config = dict(
    n_layer=9,
    d_model=192,
    n_experts=16,
    experts_per_token=1,
    d_expert=416,
    d_shared_expert=0,
    activation='swiglu',
    moe_layers=[1, 2, 3, 4, 5, 6, 7, 8],
    router_score='sigmoid',
    normalize_top_k=False,
    routed_scale=1.0,
    balance_loss=0.0128,
    balance_bias=False,
    router_logit_norm=1.5,
    scale_expert_input=True,
    init_std_router=0.00836,
    lr_router=0.00165,
    vocab_size=8192,
    norm='rmsnorm',
    norm_eps=1e-05,
    tie_embeddings='early',
    optimizer='adamw',
    lr=0.00357,
    beta1=0.9,
    beta2=0.95,
    batch_tokens=131072,
    seq_len=1024,
    train_tokens=699500000,
    steps=5337,
    dataset='wikipedia_en',
)
Below are experts of layer 6 (counted from 0) of a mixture-of-experts language model. Rows are named gate (a neuron's input weights, with its number), up (a neuron's input weights, with its number), down (a neuron's output weights, with its number) and show model dimensions 96-191. Each number is 500 + 25 x the weight over its row's rms, rounded and kept within 0 to 999. Numbers have three digits each.
Before each expert's rows: a language model's description of what the expert responds to; "comes after" lists some tokens at least twice as common just before its tokens as in all text. This comes from a sample of Wikipedia text that the model never trained on. Tokens count by the router's weight.

# expert 3
It responds to: Word-initial fragments, digits. First letter or piece of a word after a space or dash, such as c, p, l, Sch, plus leading digit 1 of years and numbers.
comes after: " ", " (", "–", " \"", "/", " $"
gate3:447451497492497542474508502487485505511503534542517541505495525519483499510550518426494511517454464468515479505511554486478466484454515489532541449479512496488515489485528488522499522496489489479486514521522479530508544508513495535525504503473507477499513483498546534492529495480524477508
up3:536474485519555481505524507489501485502490469496502499504497490526484540515486475498499531465503461482477501497491481488463529457509509482511541499485524542522531445454496475526541490478525517430497529475501507478485514478454513514492519520524529485518488495479528566507494484490519472538
down3:505526440492519514502487518512462522549511448508533528482512456473461483504478457513477502516523522471489503499510478471536503516541467498514527512499532535479542473490519484555517504501522549523445498494485511487490519439493505493498487487493486478485543558504523485534521438526512510547
gate4:512486486495511503529524475541522513521464475490500454518498476484518501481517538459477493525465513485500499487482574494539457500479468487518499511525514505487471591497474465472513506474528485484465480504514508567458529506529490487478478485495475539549569499513511502551528475488492494486
up4:470535447508510476492484530484522521494490478483483453508495500457479517507489501529506484506545526499479499505543489539496499471489486475486494498511522501469422539529479475514503554519503514489497482477479521546479492506573520496512511490487476530532476553554505482463499474511486477498
down4:495467525543485471521515535515495457486496507546446476482510518523459516487470489486483504507518472520483461489522491532479507488510529489512525482500487499494449535482501509440462472488511499519467559484467487473480508496533521492498500505498482495509453495479531491524467543519509487516
gate5:488477480452516466488550450483538544543523468514474494508494522501516511470550489481453542479470457500538493465497505490478478487473523551514495527545464513515501502490533425489513527547489518500519493517525534500499478518511466474509497482493533513485502505459537513496546515535485456488
up5:512541532507481563473451517547486452470480540522527495478487484480480483528500474542532486502516532539443491538495489499484513516545530451484488469478495444529483502506479540509495498478510483493465509492497501506469515495502524541527484522501496534559498488520515496535474470434481526484
down5:512481500477503546496448581477512550521516560495501525473508533507526501539511483493488530472506520491502491502548490498496517561505492530440523483498507523526547497497504492504488480503481469512534532519498546502498467486461502476496499543490518488481531535511509461481516537535502488470
gate6:449484559496492509493496462523542495507552517488492524498497473502479532530512479519490543501504476514525488448494506496509493505494498464481528499532530478528487521527504477484459514504494465474496515471504514500531517491475467483534523522500545486507477489480483503527523486455470476481
up6:471515445467504521525517485514478511491519502494492448499498513533538486532512492483494506423501516488550523501506552503535469522482577465447520500502512485509481472503492479519467516501475507460447491495523493507481516474525527475514471527492543491459488499478461502491499447529517490507
down6:468486496550506505492523493479501483471558488463484494469470502529501486491495470499511504535511536504473491478546527508495500522488481482514504525509514470484511477536546467464489492485539542477479519466495464504480500525485491466493467496527511475504514485503492500493513471521535518458
gate7:446514476466510498478504535547487503493467488534481503531460490507532497509517504496504496478467527489516501522571518489503503520486494480460549510478504526503500524466485478533482499473447449470493496489441506521500515501534504528550498502482485521457490528514503540505519529452471479525
up7:448548548483528468453531553476502458472508476492504466462514489524486523478491494549470518451486487458468549504487490490445548527541483493522473523458470486506512511504541481500504551501507521457469533486523497515457509479502524483508459535496493509488473534488538544509511539514532495509
down7:517533492478517554500408495523494516492502506523523484500501520476491443522492583512516519505511513487488516529468471488492454513481494482517508475503548495481493480481543519511493477491509521493542468503502479482480482529466533520505486431552484517507506532488486495468475517504518447498
gate8:483514518500462525512473512527492502536487492496501498468468464454528494454517489531519508466542500514485522514527479499517433502494481479512524482492530490520494474485472508474477525516538527517568508483490471505487433520503508495475508484526500509496484517506525491498496502488519517459
up8:488452513515544519526540511471472535484498515466516542479503496531498508474451516530459523470488499496518466474473515484451508512506493544436523488521476499506517490551513499495541473509465481500494546483494482524543452504488442517510466538495465498460471531498488480488516517466457509521
down8:494486500537525498494483536522461522500511508452541502456456513525534506473504546483496520478493496520518504548520560445507551509489525489469498509535484498490496498478524474483478503503464461501534473519522495484495484524464531493453504519536529500514482512473494498512483483502547531503
gate9:517482527498463494497516494496553536475491464496535538531486492530501476479493533505527474493526497475509536458494508497496528488513444517452471503485480514482503476488484511506523482547528555515530532486459507504559515535518523491510489510488528504457487468482506533451483530497467520471
up9:522497451501500435506534487512520536536478474463535473504426490531482494495500526510480535473530474493523497535516515527515462511512516523495561505470496514530522530500461518523520542512486496523504494510540485495484501488490464505498446466487513469457517538490510543518474488498523454503
down9:522520479523490505461455473511526528527488490468492490508499494500488485443496501512491478500542473507498515498478498503550513473510512479504483519455484462536480491482464505524501522499514480508535482499484467476533532518544529493493462509535500522510481501528506487584498504466486509510
gate10:494514481499511507519467515488548516549520484525457506490467504492516505512484500518511513536549520545474482511466490496489496510510475498487479491515521485496456491459435493486486512508467522557453510516519506489461509502461501473532502522497467485508509483485510533505506536497513471488
up10:464489493539484486506489477490472488494537481515485514517509478471470542501503530519482496504469453514478526524501510484509485557464501489494483525485492479460460478512512510499500502524533538474455485496523466481536461498488485522560495477468447550493505514525532509475488509499483485477
down10:501458514482514471474488501512500500459454495505487476484528535490514503521475475489544493546478512506501494462487494518534502478516519543470522523515523512492437477478475517541549475581470529528482482456476563467506525548514515475445503507499515552513472507521473519530534542505509477461
gate11:506513476499502505505467539529498454541546508439495449478510521472506506513492541508508503457505511513512530510532546487501454518534473485459488536483516522506517451513482478483507529531500500462499495523470492539501495501447462517447489504472500488529513459495510484518519484493497504495
up11:532534523538543534512547498536516547529488494486556510490466504547488494486532505495467489486511542491501495495453513532493453481443501554476518496473477471478461463522471454506485531512496509500504493467489501510471509525519491478473478439498511519494463499519513480514487521501504475483
down11:511496494469539510470503485535523524486516471476489468517475511483508539506493509510493502504480456488506482490447528504476495480504532500469513491521545481492475535473479464481524472512476529525499500501487474481478487528479464482501514518509487468502539462518544495513499504515490495494
gate12:527537497506545480482527469526495538477504459517489472500467507453535502516502518547541517485546519506485498492476538471480512488482491506505515490496511494542495495487479467503522486497479494497498505520443527529488519482449482514522538450499491474484507485514526528508556486455504498483
up12:513511512485507482515527488519474467449493495498505453437431506529479497489504470517535454483492518483501514467508524491516509479531484498479492529495495483454499505471467479477515486481506463493476501523514479453498478520536515494463538483511441496485475514539514536491504488494511484519
down12:511466476534506499469483515524464489452521504505470503467520527518492488539485528458516477501537539475496496462519516448478514471507518491477495509501495498503526481502476485457482466476524512474470478488511506477527553523471483550459492497567512427482466464507528504524523467456516543490
gate13:499468485485481487507466525502503518527510493505488502487494504525503472531509508577497478489511499521518473504489489530505484543508486465503500465459504487501472438485501555467512531527475507508514493496560559543504524476490488515493454493506533520516503497518482487485529521524499505456
up13:539525545507495502503516492495481477503474516501495501488511494500472512491486514485492524462502467502463488503496521494479491464483512502502499546504480493555541507488511484492476502494497486483464487523507456453535490516507472506484496553511521466479493499492485541512445508479522525523
down13:495494519481502464500526537484481516506539550541467526478498473544464516489485484500475533497517553506497508550500486468522481508513483499482491467477483453483499506448514502451513505465524504549465517509488503488486515490483488516480499484483512461491520471514505571462494527491543499525
gate14:512470472490517527531515480511532496453536505483524452540506493512511500543509475455488474500509471449504508503534560456484517463492485482507482500461514510492453505482471500486506526541502489479479495501520499507491486466478501531500511495474528498460512486508493536497531494468473462474
up14:469474519503489535485464530488537450529515533513506524470470494514476484494501521485470518510487496530528479494480514548511463523522508491490527487524457458533550468523566505521498529482535474506508554548494531541499502499499492488498486514503508479546532491496463480531462499536517525517
down14:532471540510505477491497496562520512486510492480501525475498487530462490459542499548481501491522500523505500506525485469470497526489459501535507495533514546472508450500485507488526478507485506519448487504505490471462491508484502525506485546496506507537485527526508554495528490504514506488
gate15:484516499504469472555473417512522467496477476506474566482472468544441526512511500500508511455506526538505534485460475511486514532482453518513504535487480529556511521498482535471470482502508504522506537493493469521521472530505496491532498485509483526478489474459505545505504467499478508519
up15:519537462529470522451534493463510501484502539474486523470515495482470498475503472489527501482488481467575511487498523490506521492504499491481538463493511460553468564523524517526501505440529475500508487494490513509470461457498534530461492477477462482529493526501488433484502550462526549467
down15:499504483531509491518493559472541522535501484477506492509489515491484536572494514467546528470502523497488508505526496493496475515520453550506511535490474513521498485516499499457507448506487535513509495492516487456520492469446480479507499477506441501513523508505492499472483503498515434490
gate16:504446527486483476542517489536543509513514508482488494522484494430525490484515507529478476441479469475514501531488494498471506501513464482486516503507489513520478504530567493486507510467507465524518515472526508501492523489453512487463490580513544478536557471485470516496493520475507476466
up16:540515525499523505510478492471478513485506468504516479486537553562467508485507529494527458519496523523517499458449465505494494445517502535499485521485507455480486482497482499523481484513519463505487498521463518487500475514486469472501518472508496497522517468469544517499518488518491549502
down16:566523503499500458536520487483506520548497494498508515493524541463530503511502521507523495523519497494523516522476470525497485526512505556502535520493498451479529528491441534535494484474504489501460494528474531501478493486489516485524462559486494484472516482518531497533531480460494488473

# expert 4
It responds to: List items, word pieces. Dashes opening list lines and the first letters after them (S in Sister stations), plus mid-word pieces and labels like km, sq, its.
comes after: "\n", "-", "'", "″", "S", "("
gate3:525502471470481520533496539505504474550502504511468465504509530515486543522548490446508526503489505503486500513480541487494460521480476491473497458441501530539491481476462461515489500495504472445499473516518528503523463492482471470510455474470505493489487468523502530522548519454508525491
up3:497487491467508470506491523484463504498491483476460464528492507487531509498529517491538525474547480499512497521521488516520490557541472481491458523516507533507513492555476502528460492472528547498536499516517536484493510465486521520500468513521491476501475474500483539483528479472497532527
down3:494518477533535532515501471483446539493506521476510495497489487506500557511515491533482504496540550485480490485513484495486484512542494546449544493509513526474532506524522518505543500496514523530468476497504474515495532507526528478509489482466527584518430501466468488494518464477501531499
gate4:500468482487513497464536491504507534526491502481472468475492497533517466498553483509506488508557479553518520484503509472562479511496470491467550505474515484484487506503463509460467504471494517508490498512502506526484528475536498495468488428516533550529494517518554529519505508466513504510
up4:495479504550501539540528501503501509492529513516506495486513480496499472503511500472497482523503549537523481509529505519532436526458549467484490459465508447502480476529497507528500460515585463521504503512488526502502476497471492514499540476503480531506550487521495446461553492497523507499
down4:486502530492505490538512453527504491467496558551496476494511493515492506463519523504499503538484508494509537498520533495490530498534464479507506469505521510512558484494499494517497485527485492474502478491555522489504518535476508483509508487491502501481564473513500487554509498540512478481
gate5:494543456564522464516497498514486556508494503489492476500473501496531512515513493478444506482466483511512534477511538478523483513468514526525467456486450471510484555486490512512485493513481533474517472482503493517510502463532482534498488509459517479481496485488484527496568505427463501518
up5:460499495511438498457541480517527533499492513499483478504501482455463523455465485540490471472501508480489462491527439517483508563483489514468466504502497494497494473543501505450465486557491508492511475522507470466531480478481498502481480505522471496480443489538481494469517516519476489487
down5:554479520492535489534483542445491466494518476454514452505491506485516493489463484497448528488468482467475494460505500478481500492543408509501527527520529510457498502511467493541496491505517509537525480515481497469503484485521527467507507539511535513522504520487505490456514503525508501522
gate6:520485474465504460503446489456514504489553522486469517520517526448506483540531501465513489456493464515495502508553533509489480488492500507492459517544473517546480481537489444516488531465491519496511466513474483541504502462508500501509484463528545532484486518463520476459597474461504518487
up6:503503545500522467465521479504447498502455413526517495480492516514502500520507518514562523497466504484534511485495485462455469495474525497508475552505505513458515499507492479493503530502444499489485529525527520509478474509495471492498507548509479529519467474503530517511464489511490489546
down6:515535517501524491475502512440506483496510482483504484481490508464483517446489505508524499465478507537515493499504470505514472530508505516502484466533523535469521509480479521495493537463465484539475541491527515541506506512515499500484532529528509475493519511501485468483502456508509469529
gate7:489500536519466487497490480450493508468501491510553521508485494522513501506499500524507477462480502482517521514512479493516478498476488531471521490521500531494536453492517485475504517524482450485494517511481485514550557478496498491489505504489506493474524522543494490523525553512489487460
up7:520515525467510452546454504472488493514494516497510515460498485492470553490499503503506498546475500487497517455513557519515495494494486473542509498490558499539486489545489501495500495503505469464486494531473484519517522497521510499494468524492502469472520499488534489500519512488492539489
down7:529459505535498531527492474489479489472493480464498487484496498455485454519527547480446479483492507473482512456513475532478459452486499473500501522487513518503518493515502527530469477484539476514501495503483540498500515496557489493518523532503513499519458432473511536519490504494451504495
gate8:490453475484497498485528488483523493513488493564510477505498461499483459489518523504483495490562492507503477471501511492450491530479485512513512527515453513553486479502524518490505514547514508506517533485475466469489490436461520505508490548560459478457477501511453476455547507498479532458
up8:515479525465519434497503504507473476515470539582454490504533530508514466503515501480518493501537573481510465463481490502495467483480488443499521511473496458519494491519542508463499464473489491532553492468494509481503523501501501467498469496442475519504492513488481507478513515494477503487
down8:467493502543441493526519481516517468523478536502469491487534519536465499506504507548509528466547522515477464562489512548507477458500510476506464501500476491507518489510554508493459508455472499499504460512505512531460459535508547500509507509515550532462504478484540537482515491480528485525
gate9:501504512484481454494570530479477517557474543524537534453513507491487484502516514548468495522514497502511490475476463543508510513468510526488556464458508540471518496454529493466467473531493513499515506481513514480502459497525480537528517530494483512507502460562482482518519560479515492492
up9:484513483519479509493503471476563501497484516509503465475490534497440559496526510523466482512515507531491490526476479497455504474453443474510470544498494581515527490525507521478476515546432531509508476493472473534507493531487470531540545530562520470501509447512495509508495527484474492528
down9:474487505530550536507493530507511504489501537457505491513510486511447471492505504520523500469473514510500476445533499546431480516513480521496472513532501500470514511467477484545488474517534472477501516538489488544436527478501486491521448499456504448481513476455472488520500521534545501532
gate10:515478487514502506497496470547475505553514516522519478509522493524518461463498516476474511507510457514485509489538525462526508521462455477485540452501468523489488458482460500441505506512495507495502465529480489492495483504523483478524526504468486504476513500526517496514510516473492502548
up10:484447495505503486524476502524498479464468507461532506483462494487479506483505478513486481524539488513508479476478525492498495532509546506484524514451496511482500514493502516503534500467535456487514566496533512463485493472495501528479477527530480516522484481492452514469516488512489512501
down10:498514531498547475486492460431490489496470502527477480504503482480462482487508517484512497482505435482536492497506516497512495502522504500499521478523529465514475483511476520481492537558489452517513463501547517528484452476514489488506513507488537509458482506526479457504501520448553494484
gate11:491505545493484495524517574490536488533500503504472482503457488512477525514506479475514517541533483533545496550484506496503488503494413553513492504477498502506481501487511504499491489509503490533504527501507497523535501478561540469529486438439501459472485512486492502486510528507518485516
up11:498535545520492509513549486482504511507483534527479477447481479519513545526522470519476499522537477530529514519504527455512491520525489521510471498423563490505494517523487448502523500504486492483505543463512485518499481504497490477501520459478538486498520494521523483496484526487532538475
down11:514478480499478472448529488496540496501494461524519527487538488509483558439473499516532500510478480461517518507508547543522473486493512488522512515468452497516506474509477513512508505492534487490499542559544499493480504512508470489542472493530512532515460481492484509528542490565509502520
gate12:474500501486516510535479457539481524484513508437521528466524531460474480488491471519480508509489500504540501480496510534500494507499488563482532467505477499533486516500524509493508532508501466537490520537503497481468497485477486477507456543489532489451514495528488521500569465523525494500
up12:520479481497514487500470494510470476517481484468501462486477511489525525528517476461523496490530500525522521494539522524514496506492529498463525480505495457488500472515482477524523501510512522543473500475517544505496502500507496498467469484492500482493536474453514557525516504512481462486
down12:539486520464551540495495486525494508552515484451488487489508517473502484515538445526481505529529470486523483499498519483492473539516510444480514497510508529542499478519494492530505470509508485516496505439514501440471534460557465513455525522490500524498500519458484540486498495522526489519
gate13:498505480460491482528466495478471529530532506516496496502506486506514497494455499505471509515534504512541520522557481519499524519432490504472518468513547503532500520497526466496521498473506532498482496473515473518520526487484515508505487499539540499457519494480500446478497497507457539483
up13:487456536509458458498515480528493528488459437505511496502498491522458533472473485534508479516476555490478460474490482531503468458482511501484505509497507485449521463484478536475455479527467471484489531520511490460488498502524512530484510542489464524507514464536526512465484484509498475539
down13:541496539486496479498495576421538494491530491496507484524503473513497560521536466474495521510462455476501446538481496469495504549464484526480508522488498477463518514480472511468507500486470455540529489477505495509510515488477521506472494518486537521466514475467536501485514539516532502533
gate14:505491504509495501515541500515470524508507519533481526519483508503504501563518481542502466508501504497517456459527517501469472529505449518508497481536451506467497457517525500457449503569497498513503493495529473519496459484535473484544516501510518483462518490504521484480475503481540467438
up14:485466491501487511495470543510496527479507521493468512549501487444487512507527535485526479522504504486502503418526485492544485497489487477456508517494529516501463484489528513500529458474528492494517498486505537506490543517473563489528497486486491488493511444500475520485517437520489510481
down14:493515489469446517492458462436533507486523539537476497455494506515488463465493521526488465479484491489465506519511504510491510518489495517530495505485522478525496516467450470522513488453494491478511509532488534505475536502513519489483545497493519487455544531517513463520483488481516501461
gate15:484512562485474500525483493506539451531457520494480494500502542543502510484551509515508509500506454489497484469478497459514466505536495504508483468460516530514498504513505534482487499488479515478487489502513521490447490491482486527497503499477502526496466504509504545500537522522510538471
up15:501481505488488507453522513528511489513484461469501538555529503503493502434524486525499467501533495475505468460520492505445487507519522532461531472506506496494498531513579530511497493489495503524504528493515512495513519518498487529500510475512567474494501508472562484499526538455512495493
down15:532506538496520496474481553476482485522504514518522464517538504471472478454563476511490514495519496501480496447492487503504476532468502532463476507506467522473441466498471529550482486500506527475525564534470520545501490475485497518478498498444488514531450496497541508520506483491491477514
gate16:482490516503510465514542502494509523466493521533537488476498513514467554532479525525419442478485486513512433511526509463514494511509476517505515523484488481483511480459509526456462517543502472484500528529475463490520464486480467459464529489514471506464520503533523505499521486512531524500
up16:502507528513445509493526556473465491492498446544472495458501511486504502512510506490464553480476517503510457461552475510483514539475501474485485488479548459500475495531521465494503460495495470514491516467545542530472464524505516481506493511501528521487495527509546515492482535517532435514
down16:520493480515519488481467464504519485534475542486511520538497505472500476452505469502502477490506526510529547534489506489535515514479478487440483531468503495542508500477508517507463518479468552469498517448509518469497515474520509504465473510491492516491508479478550537527507555530493518501

# expert 15
It responds to: Dates and place names. Final year digits in birth dates and infobox fields, such as 196 then 1, and regional place-name words such as New, South, North, Royal.
comes after: "1", "0", "8", "2", ",", "9"
gate3:497482506488529467534529496509552507510519485540540447470530503487507499507496542512482531484480525463521515503466504543505462485443512490499467508480479476542455496458510522508466443491455488523503479492535511519468484492499503521494482494484521490458553507560569488504521536459494501505
up3:518485479511480495550492506504554523558507529511552472516507518546523542498491517496435496468462494483499502501538498502493484476511488530518488510495456490584498479487510501480465506486476488533500500473536510508484496499516521474480498480554511513472533500499511505496546505459495514513
down3:495512485492479478513537503482514539518501514501525528516511522478465468478498479488510513483521511519533504469510492460469523502451558500525545528478504488482534506486472534497484502554492523528543506488483474479498526510446485485507486490492506459507491515495514504448488504513523501499
gate4:416527529471546480522495505520496521498512485532525506478480474523482492484506521536485516484489500528537512507461499523477477502474504486461499498448497487492513496545506498476506518474481480457518537576488503507490502449540503512442491524483505488532475491521558549526479486471508490505
up4:489484467506468527498533473479528502496492506468504544528474520460471522520495463486513492476512481485506535509518505528513513525510464497538499429540518560507506517486453496554455473570534516492496530454459479547490537464502502502504493498516500512530488489460476534475483506509472483485
down4:501506465482493506536544478524548514513502505441484517535487505519508495505491487482492488499533502531491458446519487472497487526520456483517501458491489515549476528497483538513458500542529501545475495489524477510486584538480517532501483455503480476461521493501479513493528531483481568497
gate5:494481532506487436549472479542539492534513463533491496473477480520546487519513452508487504498500461498490496505498498488496541503481514487495472496497497469515521517500536506480500526503499490535477510523525483509514466495523489516505482512503527531499511518463504517486542505489554489503
up5:511502455513485464522499488503466536513518484519470547528491510479470543436491445512532496488499512515480499498469501447512500478510490508484492514543505506510499506479487475505546509519528473543497491508506449477539495508485452474528485471525519503491504485506476496533510471522522514493
down5:503536482498524516499498496507494504497520508561500487492467500504525518483473542498486512508474497489543486509476504475514540495509500477488513521487524465477473509487455533453501488510493448464530463446505453505500515455535463467497467511503445534502498504521517483532518489472481498473
gate6:506471481470469493458540470509504518476465528474467460470457501525534518539505532508476434479527505509526511509499547506514496537513480418489505486526470482463488521476458523484474500520480493484475509511487495541471481526494468518493517508473503497493518446517497538494502535519505479437
up6:490544468544493484493476480496490524502484529449507482507491497538516541510531566523512475489515512496476490485487541484537446459478495467447483481448479493535481512512490483465543512500515523503510495510526503521517479525496481504500522507505537519444491472523506520500483511467515502486
down6:547503469489554551518511485523494506481541544461563518481528475488510527465511489506509464516481513477510490482548511512465502484521490478489502528549521481547501496466474514493439517536508483524497491460494498511505500511551497504490500532453525521518496491520511516492537461477481501480
gate7:441499479470494514545461494472474489510517506530510516495460509526509503515559508476497497522485525505537507505477531526472508488515501512475496463522520547471492510506470477488478496514496488472521499529504504513553514519510539507502446513516527485498476492510544518516510457521508494519
up7:457505531469484476523482534492474483491507484513490491483495453519501497503528520510439496477479504485518505493541509473501488471490493494437442513503453484476527473510496462438517490468464502476529536517537500484528458530514511484470479464460483505479472501494517485514493499495498522501
down7:486489490536509517531491462504497485485506506532528489486516480482482463485447545500494499483478508515489471505518513535509497500512536508543500520500515483507481490472497506505494524512486489493499507550474468514501524540457516529469470439489497533491506494517495556530499488517543528494
gate8:509479499468509499465490500536522471475542518472471471468518484477550465497514476497455487476551485509516531483514528480507518549512449492491530474540501531508504462492487524480510536532504508474486502537518502540482466483506480506543492568519526498504498481486501490516522484560521498497
up8:527505583519538518500489491509501450505534480467483474456462487499509500509528493506532516482489506496512536498500545461468534489526496490484543471502466530521468489505474462537488519475487488470495475517492518497497504500477506483549546530508513458509487496476537465546522489489446464510
down8:505515470555460526480522497539512451497502489477480496514529452513479555505474463490512500507518514457458509519491490505493535471478460496487486527516514489516484482490489534488526528522504471494488516512479529521508515489507495491476509500502507481486489490456481507474498451552441476502
gate9:479486496492473523476488456466511476509505504534506534498487492490519526534560495482488481490485531517528535506479467531500515519493461518487455423501506518501509502465505473477445490539516508544517449508492506520510482480536482505508486502541491501477510507491571517499500509497464489510
up9:529524479500493514487521495531484502504492506477488508524467482502469558456462465473511502508558482526512498503495520476491510521513474500479532527501547564490500490519487484541550492514524528502484490512437493487541478461460540495499471521490536476572507484522508530460488546474479518511
down9:491530502465518470484469514463538518506524513450563455531479526490509495518570500510475508485534510478465510517487503515496493546497511500518494500499470517476527512523492554496523488486496514529492484486492512505507498493528521504509500448489466481460522477467501479478495540465484505501
gate10:511505477501469475494491484521498462524517472491494473509462503472493534517521496498531487493517492515533478509498501470507461481479432529504547480493540537504464510487515485445503511509495451531534467471507486514534483497469498503489458516503523451440538458508510524494479462526492456467
up10:525497460469501512491490489532480552485470503506518427505475505487503506533514484515510522503480496509507499477518542497492489475487513508526531450528539562469514499508512528471491502497480509482530477487519513495515497568508526464490487555503547533502504500486488515518541458520545533517
down10:500506487496501504511437463480455537467477491517509511550532492524486496515528509491527508531490495506529538489464488533501505499505483442465525459457524482521499532522526516521453487485501473488549531492508499466464506519528469487477472501488471484511514478492445498560504473492501490505
gate11:542528520469484497474525513532498510497504546458486481473444501539508508508554476486481485504472510472537520475485507447470511493523470511433506515492528511485500473512497455500512544473515441508493548514517507479524491518486497475515515506483529519480499512514510506461534449496484463500
up11:520517536513460520477527478500505479465500533511492470502468495498528532531511467502510520466514458476482492496509469476487492452489497461508506507536518510568521496516488471472506497504507533507499518490497466525532508513471560471520488534512515551492511515491500518429447492510467467496
down11:512494491531493480457502525510533540499491475453488482492499473459518528488549508482460573494529509483461510514501433531521507481482468524511509488498485470487504519503484486481523528462487524505504507498474526489514463470495496460488524474519515505508506519525476511469477518468529471513
gate12:521540533474478487496518503490508453528552477517486512470464458491501512491533491496482499485518506513510543462460487503490476500535493470484465525567490496485524535515486512503492509440477522537518491477489462548518494495543491458496482499483506481515537494496553515484492573444510471478
up12:541489530496527448541470516486492502526503477517522499512490487490509521507528513523496528483524501507516545536505522493528485533527490520497491499480496509499536514489520491506471467494472507518484509512491456508470447529471467499530471557483496488488460476438530508472474487474505486464
down12:539493513478462449501482485503466532485475507517513515504493543536530497477529485470503544506482514484519456496517476554523523493506512483514531459444517474486443520525520488533524540484536549511498511504504504548471517501513503475493488481507509501542521504488465522499541521501513497499
gate13:485510530461508518505483513487512464495537484514499447511488521528494499532498490482511512527485484450517478539493499528483493465480545485542499460512487523462445523471527463505510479481478473522504512513482470499555505497520497527495517471506528527454494462516511512482506495535518491472
up13:545532523509499476505480507530497502524459515468504495517529494489464531546486484490507511529500501528510491555499512476493445496491485560486484497505488475518521565462542540541484544499521487503521475454467483530524489520485513495525520478521499460494475502473522540483510522505471477452
down13:523481463502467475504516458512493524489486549510538483494487462482508507494502487528520489468511496524535491507488523448461480551479500514495493518486514491487555508516515474456468537531502457510523480493525539513480510497514502485530497525503457515534477478512470528515439504456549507514
gate14:510500480485502473460493475493548494529537506515472469457484507537547484564533519534484485478515537471502448499520526489520501496508461498494458504487486515546502466520472496515493518494501490474473462513518504506522480453527481535463483544493514511515579476520500491470509509461496497468
up14:484494554466517496511497485484485503461486558458549530524496490483472478515493493518461459515472466484486521479549510480489506506489501505480497512488489511484531527489503525491475503463475498511482568490471494513486555559490514467467527560478466506489473545488487548526501534506514539491
down14:492479515536480492494510463511474498501463481493460513519512503484536477438487480467476486485492507512497493462496500467511503458521444483481509483479471517511474538504448501526514479495500480512537526474472509517475481497470527500480543514484503487484452489450534490521499517501501460472
gate15:540510507451484474519509482529476502500497548519482493466516508488479451505506488522483461537494524462539523480512490530484514530490480542537542467516517485506469521480535484473479484534525492500516498544482501491528481531490467494522465526495482449485523495463488483476499506501527473461
up15:495501511499489512505475500472488506485534468486525524514480436479528503477493542488519490531518484496527462523499530490497543512500516458530477497461539512485489487462511487490503498486467498440507452484495509498516485480522477450487442490475479441478500527502534474518505496510495467504
down15:504514512508480481501522478488494454486484522517473480526538549544500482471493500479495497482465504510520496478466496488504523483563457505494513476506491508476450477466477502515537545482577510508489505522504480484522498529474486505502521506483477501492467472518528497480463463501501529471
gate16:514522573494483497488525482524515477501522482474497494504488508545458507504561502493496522462541514513529512466514518485456482516497494462471502502471447529461505479510489500493488501501417500507500448512512513551482499533472435483463474518471507486522503467487501530527491553455517535441
up16:480484516491487513497481479481468443483510494482511492467500534497462509474546485489509491480505502466485511514476517506499470484476489479470545464496451516477520517448522532490516465517478516524519472481483481503490445489461481504492512525492482493529504474498522503514508515413496484490
down16:492491477487489480497483474487479479441517509526504483460500526528496522467486471468522515540543474498469482512527488498467502522479503501469512519514512483477510496501502505509543516556512541462509500493427496501439484528496447474427522513508461575508491466535507535521505472490495517497